python train.py --rope_theta=10000.0 --beta2=0.98 --batch_tokens=65536
Below are experts of layer 7 (counted from 0) of a mixture-of-experts language model. Rows are named router (the router's row for the expert) and show model dimensions 0-95. Each number is 50 + 15 x the weight over its row's rms, rounded and kept within 0 to 99.
After each expert's rows: a language model's description of what the expert responds to. This comes from a sample of Wikipedia text that the model never trained on.

# expert 24
router:74 35 38 79 47 46 30 44 31 62 66 57 33 54 63 41 52 44 60 52 53 38 34 50 58 24 71 29 53 61 72 66 50 46 78 38 55 81 57 42 18 39 24 58 73 80 52 41 34 66 33 38 55 58 71 31 48 60 56 44 66 61 47 47 55 54 37 43 52 36 20 32 63 34 46 65 60 33 66 64 62 39 40 44 42 19 24 29 37 38 67 38 45 36 64 36
It responds to: Foreign name endings

# expert 40
router:54 39 35 55 51 52 47 70 37 66 70 62 42 19 48 42 71 58 52 42 83 31 26 44 56 32 73 52 43 47 78 64 59 52 87 44 46 63 68 40 59 21 27 54 66 68 55 56 67 68 49 45 75 45 52 64 71 72 69 38 70 36 52 61 49 35 54 47 33 21 43 32 57 46 50 34 58 26 72 41 39 28 27 48 54 46 17 58 44 54 57 56 53 36 41 29
It responds to: Digits in lists and tables

# expert 49
router:67 49 53 49 67 62 38 23 39 50 71 49 36 62 60 48 41 55 80 70 45 36 46 53 60 47 63 32 57 74 35 51 49 87 57 65 17 51 59 29 78 66 27 64 67 55 52 34 35 32 44 41 48 53 74 51 70 33 37 42 36 61 47 44 51 42 51 38 55 43 39 54 31 35 49 64 61 44 54 42 07 20 34 53 64 61 65 80 53 58 51 56 47 51 09 58
It responds to: Openers and quotes

# expert 63
router:61 56 37 63 58 47 19 20 65 45 69 15 49 07 56 57 42 72 44 53 41 60 43 55 60 58 57 44 46 59 40 45 43 55 64 64 48 47 57 56 40 33 41 58 64 52 68 57 58 42 54 51 40 67 44 43 86 39 13 51 68 35 27 67 34 43 51 66 69 79 31 59 50 13 65 73 62 59 65 29 49 61 31 79 43 62 68 67 43 45 61 52 53 56 57 39
It responds to: Slavic names, sports tables

# expert 59
router:46 38 23 62 58 38 35 42 41 49 32 45 43 47 36 17 63 34 62 67 51 18 72 28 51 44 75 48 18 52 44 58 60 28 38 70 50 55 38 72 51 99 66 42 31 82 81 47 51 60 48 44 49 69 43 58 44 74 73 58 56 57 48 54 69 30 50 55 61 52 56 50 58 35 76 36 37 48 55 63 54 56 30 56 58 73 49 60 52 47 44 40 29 45 67 35
It responds to: Word-initial p/s/m pieces

# expert 9
router:44 32 53 94 35 47 37 63 35 38 52 47 44 63 58 34 46 59 43 56 29 57 06 58 66 53 53 39 54 39 26 62 49 62 74 63 71 63 51 25 41 60 16 65 55 51 54 58 54 75 61 52 70 59 63 42 53 36 42 15 43 47 78 59 59 61 54 49 70 39 40 41 83 45 50 58 68 64 62 35 53 43 62 56 46 36 49 33 80 27 60 55 20 47 47 46
It responds to: Place-name pieces

# expert 48
router:38 36 54 56 54 23 39 22 45 49 79 63 60 72 42 65 61 43 50 53 30 59 72 38 48 46 28 61 47 51 50 44 45 75 56 58 48 61 56 66 56 78 68 66 36 28 57 53 46 85 16 58 62 33 49 39 31 31 72 61 37 57 50 59 38 44 50 25 58 59 39 44 48 34 83 58 21 31 36 68 47 53 64 26 74 68 55 57 30 25 48 27 56 41 57 40
It responds to: East Asian name syllables

# expert 44
router:39 25 66 54 47 74 64 47 31 49 36 62 41 41 37 50 31 32 46 72 47 57 36 57 76 49 59 28 46 61 28 22 62 44 37 63 54 59 66 58 48 73 50 85 58 44 54 60 38 64 31 28 44 57 56 75 57 55 39 45 16 33 59 57 73 36 11 38 57 37 59 75 58 66 67 22 36 68 52 50 71 40 57 40 47 60 34 37 75 53 68 41 52 61 57 66
It responds to: "in", plus high, art

# expert 19
router:53 24 62 51 48 82 74 76 60 57 61 44 38 41 44 61 42 50 40 83 52 62 68 38 57 28 34 68 50 33 38 60 67 61 33 64 46 33 75 67 61 56 30 83 25 58 44 55 59 54 43 81 35 62 44 63 51 31 38 45 61 44 53 33 70 47 35 43 52 52 35 38 44 32 30 34 43 51 10 53 46 48 36 51 69 56 40 46 36 34 37 73 81 42 78 49
It responds to: Scientific name pieces

# expert 25
router:35 59 27 42 52 47 42 60 79 37 48 56 61 34 42 52 37 56 62 48 38 44 38 41 35 50 35 59 63 62 63 35 70 36 50 19 50 24 34 62 58 49 86 59 68 72 52 71 39 58 32 45 65 65 45 58 78 40 47 56 53 47 47 31 49 65 48 63 69 50 79 26 50 33 84 49 36 70 22 32 71 64 45 57 47 37 71 76 46 16 46 73 57 63 38 50
It responds to: Mid-name letter pieces

# expert 42
router:48 18 46 68 60 46 42 39 37 39 55 57 44 37 49 57 55 33 37 32 77 29 67 35 55 40 53 36 56 66 50 68 51 96 58 38 53 80 58 53 68 27 69 29 75 58 35 52 43 52 46 65 46 77 54 36 37 64 67 25 74 27 29 40 35 53 42 54 39 45 13 49 54 50 39 51 55 67 55 56 47 52 34 46 67 39 39 36 55 43 59 37 21 26 23 62
It responds to: Coordinating and listing words

# expert 7
router:32 33 56 43 46 47 40 29 71 87 39 38 29 65 68 62 62 58 56 52 46 44 72 51 61 43 65 70 66 66 46 54 48 39 52 72 33 63 12 58 32 34 49 44 40 56 56 55 60 33 60 41 67 36 26 46 41 69 73 64 44 64 55 38 48 55 50 16 59 65 33 63 37 60 39 03 42 41 43 74 71 69 43 27 23 48 51 46 61 51 64 30 38 58 48 49
It responds to: Word-initial sp/sh pieces

# expert 20
router:64 75 41 30 32 54 76 35 53 78 45 36 25 51 62 42 63 36 23 52 58 50 85 49 52 67 51 50 40 84 62 68 51 50 35 48 58 44 44 62 55 65 37 33 47 46 72 77 63 46 49 34 35 91 31 52 52 32 49 61 55 46 19 50 53 48 47 46 40 40 40 29 62 74 54 65 44 39 71 29 47 44 24 33 44 54 71 34 53 62 56 39 55 24 50 75
It responds to: Line breaks, table rows